config.yaml
num_hidden_layers: 10
hidden_size: 160
n_experts: 256
experts_per_token: 8
d_expert: 32
d_shared_expert: 0
hidden_act: "squared_relu"
moe_layers: [0, 1, 2, 3, 4, 5, 6, 7, 8, 9]
router_score: "softmax"
normalize_top_k: true
routed_scale: 1.0
balance_loss: 0.0149
balance_bias: false
router_logit_norm: 1.5
init_std_router: 0.0211
lr_router: 0.000462
vocab_size: 10482
norm: "rmsnorm"
norm_eps: 1e-06
tie_word_embeddings: false
optimizer: "adam_hyperball"
learning_rate: 0.00453
beta1: 0.9
batch_tokens: [32768, 65536]
max_seq_len: 512
train_tokens: 510100000
max_steps: 11186
dataset: "wikipedia_en"
Below are experts of layer 6 (counted from 0) of a mixture-of-experts language model. Rows are named router (the router's row for the expert), up (a neuron's input weights, with its number) and show model dimensions 0-159. Each number is 128 + 32 x the weight over its row's rms, rounded and kept within 0 to 255.
Before each expert's rows: "mostly gets" lists some tokens that are sent to it at least half of the time; "gets" lists some tokens that make up at least twice as much of what it gets as of all text. This comes from a sample of Wikipedia text that the model never trained on. Tokens count by the router's weight.

# expert 80
mostly gets: "also", "tit", "sib", "victor", "eg", "uch"
gets: "\n", "it", "ot", "and", "at", "ent"
router [143  91 180  85 112 112 140 110 115 142 143 120 110 163 118 102 151 171 104  97 147 129 128 119  90 134 138 136 124 121 179 157 144  95 119 169 126  68 128 135 189 112 115 134  80 112  83 128 136 187  67  76 154 184 104 150  77 175 119  69 141 105 162 132  98 165 154 110 120 123 146 134 104 134  80 160 175 116 110 138  83 125  52 183 118 116  77 152 176 120 164 146 165 157 149 197 137 150 146 130  95 140 130 108  99 166  98 119 121 140  72  76 132 102 127  64  88 167 126 153 173 101 120 130  58 159 128 141 110 177  86 105 109 157 118  94  87  85 153 100 113 101 104 164  74 145  95 119  78 169 146 162 145 179  98 114  73 160  59 123]
up0 [113 134 149 137  94 117 110 174 115 157 171 183 154 145  98 101 126  93 117 135 102 148 110 104 115 116 150 111 131 179 195  75  86 126 107 119 120 109 123  94 131 130 155 120 128 102 157  81 108 139  92 160 157 109 155 173 166 100 153 158 140  95  72 150 129 168 140 118 130  93 128 119 137 178  75 202 128 124 154 100 108 107 133 112 121 172 219 101 107 153 115 136 167  87 113 134 145  83 110 154 138 148 155 161  86 116 153  90 155 117  87 136 180  98 127 147 153  68 124 153 156 103 212 142  87  92 105  90  43 142 174  77 222  99 145 116 133  79 148  80 110  81 209 132 128 110 126  98 122 156 156 168 166 123 133  96  83 132 124 120]
up1 [164 150 117 111 117 151 105 131  91 121 176  76 118 138 141 115 126 157 126 140 134 172 190 142 148  80  87 103  95 124 117 148 154 129 169 152 141 138  59 100 152 144 103 144 194 120  56  98 179 144 150  96 155 174 131 148 101  97 142 177  92 116  56  99 119 158 123 139 148 101 127  85 125 160 151 167 113 128 118 109 160 151 112 109 118 126 102 126 135 179 102 163 163  72  63 216 156 117 150  78 141 127  91 147  89 129 101 158 106 123 160 111 127 118  81 119  49 131 110 112 205 155  97 156 132 150 159 128  96 156 151 118 166 113 132 131 101 145  73 164  62 183 119 206 132 177 132 133  95  96 157 100 153 107  95 170  98  75 102 119]
up2 [ 63 102 161 118 141 122 134 111 140 103 176 130 119 127 164 147 133 102 128 144 131 166  50  80 123 143 108 159 138 182 138 128 184 123 119 127  87  97  90 204 152 122 122 132 170 169 160 109 101 125 117  88 116 161 100 106 148 187 126 111  93  94  88 158 101 126 176  75  59 146 116  87 178  95  97  89  96 183 138 184 165 190  90 197 122 151 137 115 142 138 161 122 142 160 128 125 181 130 104 157 116 173 128 133 113 135 110 152 182 114 101 114 137  92 142 205  84 194 135  79 184 125 119 134 131 146 149 100 121 160  81  91 150 138 132 150 145 105 148 145 163 110 151 145 169 118 158  72 190 182 103 117 167 147 117 154  95 154  81  96]
up3 [ 71  78 151 129 176  89 117 120 117 118 136 127 154 137 162  89 127 149 110 140 172 159  72 154 101 146 115 169 118 174 101 120 146 128 116 138 184  80 144 113 109 146 137 144 155 153  88 122 140 119 137 102  91 166 202 156 220 164 112 160 104 132 124 158 123 145 162 159  98 128 139 144  84 184 175 110 170 105 125 134  98  73 118 103 144 116 130 134 133 139 152 146 148 102 151  69 131 162 125  87 124  95 138  93 145 113 106  63  97 140  86 132 107 115 124 105 178 143  43 177  83 150 136 114  98 146 119 126 196 188 124 138  73  80  83  87 116 190 157 127  92  68 153  71  68 135 124 162 109 166 111 147 188 173 120 173 115 135 151 105]
up4 [ 63 164 127 111 164  93 158 133 153 112 156  96  94 134  91 174 111 107  97 105 133 142  99  91 133 104 148  90 189 181 140  65  97 164 121 188 143 180  86 109 141 123 121 130 110 106  86 142  80 114  88 136 170 173 121 131 126 147 142 129 117  93 122 105  79  94 150 193 136 142 137 104 100 106 133  94 133 103 110 102 136 105 123  83 133 157  88 128 124  85  97 170 188 173  77 151 116 133  51 165 131 152 137 170 158 117 132 144 117 170 109 140 153 154  93 118 120 144 187 173 117 195  94 144 125  98  84 162  98 131  95 119  61 168  53 109 125 156 146  44 191 145 189 111 101 145 138 116 163  96 128 150 132 111 146 111 192 129 127  89]
up5 [ 85 112  84 121 138 139 178 144 131 108 131  85 157 158 118 150 107 138 137  88 158  87 148 145 119  38 157 125 126 114  94  87  32 146 134 134 129 129 123 124 127 163  96  94 135 115 154 167 190 183 159 124  87 165 133 172 131 148 184  61 141  86 195  95 127 133 186 108 118 133 145 102 117 100 112 131 126 145 120 100 159 155  85 113 128 176  95 154 136  74 172  82 163 122 227 137 117 155 113 116 121  70 148  94 140 159 126 154 136 108 151 101  76 156 120 149  94 178  65 163 149 127  74 175 134 164 113 137 128 116 179  91 139 135 156 123  84  61 142 115 152 173 120 135 159 144 144 163  60 159 141 156 166 119 128 150  98 143  98 146]
up6 [ 76 142 177 115 186 153  99 152 110 126 162  81 117 192 189 123  84 121 104 159 127 163 138  79 129 112 193 131 114 158  96 149 138 141  68 136 137 131 178 125 110 165 103 116 169 149 107  91 162 125 143 123 144 128 170 172 107 116 127  75 157 169  84 182 132 107 153 164 117 134 126 127 122 111 153 123  65 114 148 214 140  78 130  97 129  87  40 109 105  83  74 106 129 101 119  93 139 104 146  99 164 161 114 112 141 133 189  84 136 171 127 131 104  90 106 140  77 148 162  88  99 116 111 145  73 113 112 132  89 174  88 111 132 185 134 155 159 102 145  96 100  57 152 100 137  52 130 113 134 131  71 152 135 182 123 104 134 170 135 116]
up7 [165 116  91 149 163 151  87 107  98 118 102 110 107 148  88 145 132 162 109 113 174  75  84 128 100 125 161 141 123  90 171 155 126 154 149 126 123 117 130  77 123 171 136 108 145 107 116 115 114  97  96 153 151 172 147 114 151 208 122 165  66 126  70 112 111 177 127 113 116 151 143 127 159 156 128 175 153 105 182 157 143 132 112 148 155 140  57 132 154  73 162 125 155 156 119 145  57 132 124 142 113 108  76 136 141 166 127 144 113  62  93  77 184 137  74 105 135 107 120 129 154 108  79 135 152 156  76 137 134  73 161 161 117  41 167 147  81 141 125 116 215 136 167 160  90 160 140  58 155 156 172 154 113 186 137 122 116  83 101  79]
up8 [131 147  67  89  71 141 149 106 120 151 152 108 105 109 113 101 107 144 145 190 130 117 188 136 127 112 170  80 112 175 145 100 135  92 166 183 184 201 122  67 136 146 112 118 110 137 120 124 165 118 117 103 128 110 104 135  89 109  91 115 143 108 150 123 129 162 126 152 170  95  64  90 180  95  92 115 169  72 146 133 176  75 111 102 135 161  96 116 141 133  89 143 136  89  95 128  90 116 161 110  78  81  96 110  83 134 189 120 130 152 169 122  70  72 146 107 156 156 149 142 139 111 121 146  99 107 124 100  55 158  74 120 132 143  69 129 130 171 156  49 148  63 135 129 103 130 103 139  82  83 158  86 166 157  96 139  90  64 109 140]
up9 [147  76  92 146 105 141 110 154  91 140  56  81  89 120 186  62 166 115 120 130 119 171 142 169 106 138 125 145 107 104 165 100  70  55 126 128 170 128 103 130 129 131 174 136  92 100 115  60 147 119 114 161 163 110 128 118  98  72 110 113 150  59 101  99 122  82 122 115 152 144 191 145 195 107  97 143 145 158  95  68  33 134 152  93 147 166 118 132 118 115 146  88  91 116 150 184 160 127 154  90 117 196 124 147 131 184 125 198 100 125 103 160 171 100 113 109 159 157 137 129 134 123 134 132 149 138 160 105  83 195 159 174  93  79  84 137 141 161 123 135 137 164 125 161  80 155 123 129 139  95 124  94 141 148  86 131 127 171 110 126]
up10 [183 105 124 139  57  89 131 149 137 158 120  95 141 112 148  91 183 137  94 121 118 133 133 142 191 141 157 136 152 174 132 169 100 119 147 193  79  57  92 114  89 106  99 182  62 126 144 162 136  89 153  81 176  78 147 171  81  97  86  87 153 101 163 151 155 135 114 151 139 150 106 142 158 111 137 137 139 141 123 159  54  33 103 151 152 151 146  84 146 131 147 190 183 154 148 159 111 166 123  83  97 132 157 139 177 127 124 100  89 164 109 127 117 131 145 104 131 125 118 131  68 212 149 147 121 145  85 156 110 110 117 112  88  87 160 160 137 127 137 113 116 174 149 149 118 193 140 113 129  67 147 130  89 182 153 155 124 159 139 110]
up11 [ 90 146 153 115  79 119 151 133 181 107 159 104 117 131 194 134 115 146 130 124 150 125 121 189 160  96 139 160  79  55 175  89 174 125 143 135 136 113 154 141 133 102  98 177 122  68 112 101 128 102 185  83 138  90 134 162  40 132 139 159  89 133  76 139 146  87  94 131 150 122 155 131 137 110 107 127 174 166 113 149 130  70  75 175 102  93 119 140 173 109 100 136 146 102  68 174 115 115  64 146 168 147 147 154 153  99 163 112 118 201 182 170 147 114  60 138 144 160 175 176 133 127 101  93 135 156 128 110 143 150 122 191  49  90  86 125 106 130 139 148 111 118 123 108  93 143 138 153  94  94 140  81  79 142 160 121  82 139  93 149]
up12 [102 118 118  89 142 141 118  99 101 190 144 109 112 149 123 121 119 127 110 124 185  87 106 140  80 141 171  62 200 119 125 118 127  85 122 124 108 105 101 108  74  95 176 107  59 118  68  91 122 129 144 145 136 100 127 145 180 132 103 122 122 136 144 109 135 100  75 160 130 171 169 135 163 137 183 114 152  84 162 126 129 116 142 167 122 132  86 112 124  55 162 164 191  88 144 117 104 121 116 102  60 160  66 116  99 148  93  63  86  46 113 100 129 153  52 119 160 186 145 164 162 107  74  84 125  93  99  67 167 104 127 119 110  77 146 112 149 111 142  81 140 148 103 151  64 145 124  99 132  88 122  99 136 171 109 114 111 128  92 124]

# expert 195
mostly gets: "ih", "ik", "ank", "ak", "iy", "osh"
gets: "k", "ak", "u", "ag", "h", "ah"
router [148 113 100 101 170   7 180 123 192 130  69  77 108 145 138 100 156 152  89 102  96 112 100 130 153 175 139 133 105 125 141 151  77  86 175 148 106 131  92 122 175 126 161 121  95 118  66 154 158 128 157 114  95 125 170 156 120 102 134  99 106 112 176  94  98 165 159 135  87 111 180 152 126 184  81 133 112  87 105 145  98 120 102  80  98 137 125  89 125 113 108 126 161  98 119 255 166 143 125  96  85 144 153 107  63 120 136 151 102 181 131 106 105  81  92  91 101 142 113 128 145 139 172 122 118 176  81 109 143  83  96 178 109 156 121 144 138 113 104  91 143 113 155 125  96 113 111 132 132 134 130 131 102 139 127 121 147  99 113 125]
up0 [133 120 182 135 152 123 106 139 132 120  82  97 115 197 157 109  87 143 113  64 131 125  73 128 200 131 204 140 141 132 129 100  48 127  73 159 144  66 151 117  85 134 127 127  98 108 142 143 125  81  75 129 134  86 132 177  97 139 160  64 133 162 118  75 117 133 133 135 179 157 113 190 161 147 144  79 114 145 164  73  91 131 168  69 152  71  86  94 175 127 105 138  91 133 153 148 134 141 123 143 137 106 132 114 142 143 185 117 114 115 127 145 123 142 127 118 137 101  85 166 126 141  68 131 144 152 162  85 207 161 130 112 172 128 107 135 127 136  72 168 149 113  90 118 138  46 118  82 147 162 145 139 116  97 141 122 139 200 180 156]
up1 [181 126 149 133 190 109  81 119 136 153 107 158 159 131 169 137 129 164 187 131 190 163 133 148  43 150 169 113  78 161 126  86 139 102 128  50 104  85 131 113 122 122  66 129 114 114  94 145 140 116 121 102  95 117 170 155 207  77 139 134  85 144 120 122 141 151 175 119 134 132  74 116 102 178 138 168 169  89 143 111 157 197 146 138 158  92  95 125 175 152 102  34 174 133 151 148 120 132 143 129 106 123 121 119 134 153 178 103  47 118 120  98 138 124 125  95 136  71 145 112 120  67 154 128 133 164 140 115 130  69 119 133  99 104 142 149 144 101 129 124 118 114 129 116 184 142  89  87 105 166 187  82 100 103 124 108  78 183 104 157]
up2 [123  44 141 126 141  92 129 116 150 134 170 165 154 158  42  81 160 162 141 115 127 110 143 139 188 130 115 107  99 132 126 119 105  84 171  80 158 143 167 141 129  77 132 164 110 106 171 162 138 107 160 137 111 111 135 111 136 130 162 148 163 130 147 135 152 153  63 137 164 112 139 165  56 134 157 101 115 128 132 183 102  99 129 109 107 182 134 126 139  70  73  91 168 132 112 110 154 110 174 146 112 201  92 129 172 142  66  75 122 112 159 114 161 113 200  90 134 154 151 102  85  87 115 139 163 188 125 135 205 108 125 128 123  85 143 124 131 143 180 176 106 154 192  74 156 100 154 134 154 158 148 124 178 154 131 107 144 127 134 204]
up3 [139 131  38  79 212 155 144 117 145 109 162 171 134 174 143 111 175 102  74 145  95  87  99  98 147 111 164 159  82 158 131 132 153 125 122  97 156 138 133 111 175 147   0  96 103 140 143 106 172 154 164  92 143 107 141 140 128  93 103 128 132 183 127 135  87 117 158 102  79 144 133 112 101 142 112 141 112 150 158 144 146 126 106 103  96  97 144 129 167 162 129 157 158  72 172 116 133 155  75 117  58  93  95 191 149 138 164 159 156 197 155 110  99 134 166 104  86 177 182 157 129 125 116 143 168 174  92 192 129 155 140 161 141 161 122  84 136 103 120 103 122 175 131  96 101 112 150 160 113 152 126 126 135 117 115 100  91  85 150 111]
up4 [108 198 109  99  90 118 179  61 135 141 123  85  98 175 110 178 143 142 124  87 115 116 131 100 152 144 109 117 142  55 169 126 175  91 153  91  73 138 112 136 141  99  88 146 132  87  94 154  83 202 128 175 104 101 134 113 142 112 134 133 124  92 147 115 145  89  99 160 140 103 176 113 189  94 172  97 124 125 126 123  64 152 116 120  42 133  95 136  79 133 134 140 114  80 106 146 117 161  43 116 113 130 131 151 131 101 139 116 156 142 133 128 178  92  85 148  82  78 151 111  88 196 115 118 130 163 103 133 122  86 189 152 101 108 104 101 170 144 117 102 133 167 183 139 123 163 149 162 189 110  81 146 119  95 144  68 144  80 104  98]
up5 [130 151 186  84 126  93 109  96 125 116 175 125 126 151 130 105 101 140 121 120 124 141 100 181 134 100  71  53 122  88 164 100 196 156 131 120 106 106  91 117 146 109 151 192 133 132  99  78 109  79 153  92 102 131 144  74  78 118  92 117  88  80 155 119  99 108  76  98 113 129 138 125 113  85 176  76 182  88  94 124 137 136 100 149  93 110  81  84  87 126 217  85 166 139 143 132 127 152 134 144  97 160 123 125 108 127 144 116 163 115 192  96 169 102  98 134  53  81 103 124  70 164  89 133 100 110  24 133  91 148 137 165 147 143 142  95  99 121  98 134 156 123 154 101 133  92 129 124 153  56 127 143 124 137 131 118 138 108  70  94]
up6 [ 97 103  86 129 133 121 119 128 128 124 168 103 105 151 137 141 183 136 138 101 120 112 128 103 138 150 127 157  96 182 143  36 148 129  97 194 179 108 137 156 126 104 130  85 200 106  65 101 137 123 146 121 112 104 123 141 109 135 157 139  93  78 136 135 107 187 107 139 151 109  77  99 136 141 104 166 111 132 131 149 125 103 134 142 149 115 174 150 124  91 178 159 172 125 135 147 134 136 136 133  80 139 157 255 105 147 120 132  82 146 148 181  96 146 148 107  58 169 132  98 166 163  58 107 147 119  86 135 116 153  86 133 110 104 113 138  94 147 186 129 168  99 161 160 144 170  85  86 110 161 201 123 145 130  83  95  55 158 153  80]
up7 [ 87  91 138 156  84 111  93  70 116 136  93 100 105 160 197 142 162 148 123 104 132 143 157 105 123  72 143 115 105 212 105  98 114 109 125 107 117 118  83 135  61 122 176 138 141 144  95 146 124 105 100 101 117 150 121 185 105 175 154  83  85  66 141 147 143 173 166 172 133 170  89 136 156 161 126  80 202 100 117 123 117 122 119 117  91  70  97 109 148  82 108  96 148 144 162 139 135 121 169  90  88 142 139 118 105 126 135 117 156  82 141 103 162 137 150 110 114  40 141 119 140 180  78 170 122 142  65  64 185  99 102 152  97 100 116 184 138 144  76 133 104 162 152 100 171 130 106  80 135 126 132  74 150 166 159 163 104 165 160 142]
up8 [166 144 154 112 119 138 137 101 181 127 118 108 130 142 113  78 118 162 117 161 139 157 172  81 134 130 114 147 118 181 110 143 101  93 168 113 138  60 138 109  44  99 124 119 102 175  75 141 103 167 143 172  74 136 189  68  82 154 116 123  79  95 129  87 190 159 139 137 139 118 140 154 112 140 109 152  96 161 114 117 128  77  79 149 114  73 205 132 108 119 119 123  77 153  39 140 131 117  91 161 133 104 119 147 114 126 139 149 107 178  74 150 130 133 119 150 137 157 154 121 165  90 130 111 186 164 114 166 163  83 152 149 109 160 100  70 116 145 220 151 113 163 119  98 120 146 139  78 165 131 138 139 153  96 132 227 138 144 128 136]
up9 [109  88 118  95  77 116 128 128  91 119 138  71 147 138 109  90 134 112  95 125  77 135 156 157 170 143 126 126 169 127 127 132  76 120 108  96 145 154 109 133 129 120 156 133 101 156  98 163 150 136 115 139 124 192 187 126  87 122 122 116 113 154 137 113 183 143 119 104 126 145 161 127 223 124 119 141 128 134 181 142 165 161 149 114  95 117 110 108 100 105 128 127 168 131  90 180 128  93 189 122 157 151 151  88 125 127 162  45 237 104 152  94 179 101  99 179 165 131 135 109 142 175  95 109 171 138  90 138 120 163 170  49 112 151 128 126 116 145  61 117 154 121 190 147 205 174 122 161  85  60 107 166 160 108 171 166 155 141 107 135]
up10 [116 128 122 104 159 187 199 118 138 138  94 107 103 148 111 129 163 128 106 132 153 107 103 155 148 149 142 139 185 197 100 121 112 114 121  80 123 134 105 144 114  94 138 114 135  86 113 161 122 124 143 134 141 118  93 171 215 147 126 159 161 109 126 103 137  93  86 170 166 146 137 168 149 126  83 139 127 106 131  76 180 101 103 188  91 104 108  82  99  82 150 177 190 161  88 143 185  88 109  77 176  66  56 115  85 105 112  89  62 127  78 124 177 118 197 209 154 140  73 114 153 133 108  92  71 114 149 131 151 135 136  92 118  82 138 127 147 133 163 118 127 147 163 151 167 105 121  91 176 155 143 131 160 109 149 136 156  99  91 109]
up11 [100 114 132 139 129 145 177 174 144 142 133  98 144 116 170 112 118 121 142 148  86 154  88 147 178 112 186  74 193 125 100  33  99 152 119  81 162 152 136 136  99 106 132  75 104 154 113 157 145  78 112 216 175 122 158 118  55 158  84 179  97 138 119 115 135 141  91 116 150 144 127 126 117 124  82 121 143 139 157 117 158 186 145 101 197 137 178 134 170 121 111  86 192 200  83 131 136 136 163 117 142 134 115 178 160 127 189 121 176 138 133  90 119 142 114 165 120 117  33 127 140 133 136 156  96  98  75 104  99 112 115 127 157 166 134 101 113 112  97 114 144 161 112 103 173 140 158 104 101 117 155 156  97 116 154 151 175 114 180 169]
up12 [162 164 150 125  70 118 225 118 121 148  74 123 139 133 158 122 132 124 107 193 137 136 125 100  84  78 133 118 152 165 117  80  94 135 132  86 152 127 165 121 166 114 138 115 132 200 169 129  99 124 156 127  58  88 143 196 164  95 114 107 176 126 108 122 125 135 138  89 117 102  52  56 117 177 145  89 144 110 137  46 148 148 175  84  55 167 135 123 162  94 133 137 161 113 168 156 153 153 150 129 156 148 168  83 153 167 123 130 103 112 138 143 127 136  95 143 131  83 157 132  97  65 124  77  89 136 157 109 129 115 114 117 168 181 152 119 164 141 124 127  73 196 160 170 121 105  98 145 121 171 137 145 189 114 122  75 130 116 138 107]

# expert 167
mostly gets: "Swing ", "″", "’", "vill", "pun", "nav"
gets: "0 ", "–", "d", "1 ", " ", "% "
router [122  80 117 118 106 155 181 137 183 116 122 110  92 153 176  71 168 156  78 119 147 148 135 128  79  76 131 171  97  99 155  77 173 152 136 117 117 115 157 157 145 162 103 109  87 171 127 116 173 150 179 166 128 151 169  63 160 148 126 123 156 139  92 117  83 142 160  90 135  65 187 114  82 159  95 140 162 127 106 155 153  79  76 130 120 119  72 129 198 159 173 157 176 156 117 153 151 158 157 101 141 190  74  72 115 123 128 159 110 152  96 169 110 158 127 160 107 155  96 116 145 105 178 162 144 154  83 148 140 102 120 147 122  84  94 149 122  86 130  77 118 148 135  87  84 117 117 140  80 164 185 143 119 125 170 175 139 164 165  83]
up0 [ 82 103 166 103 127 122 182 152  97 134 153  79  69  76 118 132 158 158 117 102 155 182 133 196 107 135  79 131 114  99 178 105 139 140 182 122 121 168 135  71 118 137 108 108 120  96 134  99  89 155 162 160  96 101 132 127 184  86 174 141  79 146 164 111 143 141 121 106 140 187 177 120  84 137 134 180  70  79 116  90 166 107 130 145 100 120 141 108 108 121 188 130 149  90 141 127 119 148 130 160 107 175 106 144 138 119 111  98 155 119 131 133 100 189 146  82 135 136  67 142 176  81 103 147  67  87 141 155 139 135 137 136 149 136 148 149 134 127 168  75 209 161 149 154 233 126 129 102  78 118 103 161 160 113 115  64 171 163 147 136]
up1 [181 171  51 109 109 145 122 163 105 137 145 129 192 108  98 164 151 148 164 133  91 124 114  90 131 110 138 135 103 127 179 159 128  50 102 141 125 127 131 139 114 136 167 151 151 176 202  80 172 115 150 118 115 105 155 184 161 121 105 193 154  72 140 114 143 150 106 135 100  98 151 108  89 126 191 119 103 153 172 142  88  91 113 173 152 175 164 144 113 139 152  85 201 153 129 165 176 152 135  78 145 156  36  99  91 127  74  98 116 151 143  95 176 123 173  91 172 145 120 129 118  92 147  99 130 158  89 137 184 108  96 192 111 117 164 100 119 105  92 105 104 110 112 121 116 110 122 155 132 175  95 103  99 121 184  82  91 118 147 126]
up2 [133 163 133 107 171 101 148  36 127 116  76 135 127 110 144 178 120 152 180  71 171 192  76 140 107  82 100 101  97 138 131  99  95 140 125 143 175 147 136 156  99 180 146 135 127 100  80 103 131 124 146 130 144 164  70 152  97 102 128 176 112 117 171  82 127 142 115 150 199 138 148 167 129 142 119  80 101 122 152 109 171 105 129  97 124  88 133 165 148 100  94 118 160  99  75 135 122 113  90 153 180 104 172 125  79 139 102 149 186  87  91 198 100 163 128 117 189 105 169 139 132  99  89 124 114 146 116 127 119 144 168 174 194  96  60 174 123 152 115 131 167 112 168 136 109 156 145  54 147 110  86 121 152 130 133 156 162 146 149 194]
up3 [113 110 155 139 153 136 135 145 123 149 105 138 117 132 165 134 173 122 159 126 120 132  80  59 152 151 170 161 104 116 163 133 165 163  80 150 191 172 137 185 164 137 149  83 100 131  68 128 133 204 156 170 109  85 157 158 101  80  92 116 102 118 129 126 134 130 138 137 125 131 130 114  85 102 163  94 106 143  89 126 132  75 122  95  90  51 197 136 142  85 181 122 137 114 145 120 173 151 165 113  78 155 100 124 136 115 186 147 116  97 127 160 136 110 130  94 160 179 144 179 118  97 165 137 166 128  95 129 197 154 117 195  99 159 106 140 126 142 138  96 111 102  63  91 104 137 176  99  87 167  94 166 174 130  97 162 122 169 201  60]
up4 [112 130 146 133 147 112 177 142 145 104 164 122  65 118 189 137 164 139 185 125 158 129 130 148 114 208 147 142 128 202 102 146  94 154 139 154 108 142 159  99 164 104 102 127 106  55 128 155 133  90 156 132 133 125 119 166 144 142 146  85 161 111 186  84  98 174  90 180 133 104 169  76  93 185  79 138  87 131  99 117 118 146 130  51 133 200 113 146 132 101 144 172 166 162 100 120 151 120 126  97 130  95 162 108 139 169  77 141  98  81 124 178 103 116 168 107  93 160 160 166 142 127 158 163 117  32 135 127 113 126 126 144  97 132 105  98 144 157 149  72 123 172 109 125 107 119 152 131 121 123 110 122 223  90  58  89 125 124 129 161]
up5 [133 101 120 118 132 133 112  96 167 119  99 106 127  95 145 180 200 112 123 120 130 137 207  77 153 132  77 170 136 141 174 100 118 115 144 153  88  64  98 106 157  79 177  89 128 156 129 152  96 122 125 138 175  89 179 124 184  79 136 145 137 161 118 101 143 139 140 110  92 140 112 207 135 168 145  84 103  72 101  60 133 101 146 123  94 134 105  82 170 160 160 104  92 183 111  98 141 141 127 166 160 177 109  98 173 126 145 143 204 113 125 133 126 138 108 111 188  96 106 140  98  92 182 127  71 154 107  84 151 104  95 200 173 111 146  79 102 104  59 115 112 133 174 127 155 110  97 155 128 153  93 115 100 127 133 143 147 167 116 168]
up6 [132 101 143 159 181 170 102 141 120 150 134 155 170 127 164 116 116 127 152 140 121 160 135 108 167 120 178  63 164 138 142 135 140 118 135  67 183 178 157 142 150 142  97 131 103 118  67 145 143 136  87 165 107 127 131 117 101 105  78 165 148 111 119 148 169 182 154 154 174  64 196 138 117  94 111 114 135 117 152 135 130 132 153 107 126 159 181 106 121  92  78 130 202 108 107 172 168 146  85  93 141  75 134 131 107 132 125  73 119 127 150  83  87  92 141 160 131 116  68  96  59 102 184 162 140 177 166  85 134  68 136 111 191 122 158 110  86 121 138 103 117 151 169 123 133 135 152 156 114 174 122  85 137 124  88  27 173 100 114 174]
up7 [ 98 119 148 140 139  68  92 100 174 108 146 147 105 169 114 110 156 131  81  99 171 164 126 181 141 164  87 100 101 136 127 111 130 119 165 209  85 100 169 120 125 126 156 113 138  99 135  64 128 114 163 139 140 159 145  88  38  75 153 160  84 104 119 135 163 159 140 106 170 108 141 144  96 155 151 111 180 114 106 141 133 124 110 124 195 104 188 129 129 165 124 148 169  81  60 149 111  88 170 153 136 175 146  88 180 109 112 141 104 132 158 116 114 125 193  92 149  87 129 200 131  62 152 153 170  97 167  91 115 186  95 138 122 103 125  95  98 104 133 145 178  73 140 186 102  93 145 144 119 132 147 105  99 111 109 179 176 116 127 159]
up8 [143 194 143 149 133 140 203 129 127 112 138  94 132  56 152 112 127 133  69  94 138  84 145  83  78  80 107 108 153 138 120  96  86  75 141 178 114  86 113 165 176 167 137 185 150 140 160 113 103 106 106 132 117 154 128 146 171 110 120  80 164 110 110 140 154 149 124 113  97  83 108 191 156 119 130 139 212 161 138 115 113 113 153 108 126 161 130 174 135 105 128  85 114 116 184 166 125 153 189  96 120 169 133 130 117 160  90 153  80 172 116  35 134 127 152 155 167 117 144 138 133  58 159 171  74 122 148  67 133  92 149 118 114 151 177  88  91 125 129 111 127 112 175 116 112 102 115 151 107 121 181 132 191 138 156 163 100  67 100 153]
up9 [ 95 138 169 102 164 158 210 117 170 110 213 106 146 120 139 114 149  88 137 110 127 130 117 164 209 139 121  81 110 161 161 169 167 148  71  91 102 140 155 179 147 114 112 124 134 164  68 149 162 121 112 155 171 128 131 128  70 127  94 132 157 188  94 121 109 113 124  99 111 121 138 131  93 112 120  96 117 149 196 170 155 124 127 111 160 119 106 100 191  83 123 147 134 172  50 150 164  97 122 168 169  63 147 151 114  85  59  74 100 107 127 145 105 139 149 188  84 178 138  66 113 112 106 112 139 156 150 139 125 106 146  60 144 115 136 128 130 142 161 134 157 156 172 119 144 111 157  78 195 172 110 136  98 127 117 150 134 136  81 138]
up10 [116 165 128  74 114 129 150 108 164 131 174 107 125 152 137 121 134 117  65 112 159  87 124 117  89 120 122 139 148 114 182  51 122 133 154 102 135  93 169 146  89 142 104 133 162 154 106 108 144  74 167  76 150 200 135 125 110 138 100 127 129 118 136 147 121 118 119 167 214 145 111 146 135 123 161  70 158 132 140 116 138 115  60 164 138  99 114 123 161 124 127 101 185  95 169 172 114 173 150 134 126 107 106 169 149 114 141 137  71 134 111  92 168 123  64  90 104 132 108 130 155  82  88 138 134 157 103 127 128 221 194 170  81  84 146 153  91 111 131 206 175  78 128 100 138 124 145 205 169 116 134 125 123 113  50 111  78 108 146 155]
up11 [163 109 117  73 141  81 228 163 140 130 150 117 161  91 153 124 135 135 100  74 146 134 136 193 158 120 109 141 103 116 128 134 102 134 191 122 129 105 156 176 117 140 146 132 166 145 158 119 103 100 137 126 127  92  82 158 119 134 122 182  73 110 132 103 125 215 111 108 118 115 171  83 121 128 129 156 104 165 117 135 146 107 105 182 210  93 152 122 161  96 177 108 156 105 127 140 119 116 104 101 131 173 128 151 160 164 152 145 138 117 173  96 115 124 176 137 109 105  67 141 128 112  73 149 136 121  94 110 146 160 156 113  99  89 165 112 141 120 168 203 241 162 120 116 118 158 101 118 180 124 119 129  65  69 130  84 200 105 104 114]
up12 [129 130 131 107 145 145 116  36  96 113 162  86  90 144  89 105 175 160 117 137 140 128 140 100 125 180  94 134 115  91 122  88 126 153  96 171 130 122  78 114 161  97 137 115 115 126  86 120 111  39  63 105 117 139 173  54 122 131 141 107  97 119 159  95 120 113  78 127 122 133 127 116 144 176 118 112 201 116 115 162 158 112 156 106 158  93 118  87 140 178 200 143 143 163 148 121 201 119 117 114 108 168 137 131 108 156  84  89 147  74  97 140 125 143 101  62 142 118 142 189 126 126  71 139 118  73  41 131  99 125 143  90 146  56 162 129  98 105 114 104 156 177 133 119 128 114 140 122 124 127 207  95 146 174 126 163 158 125  75 153]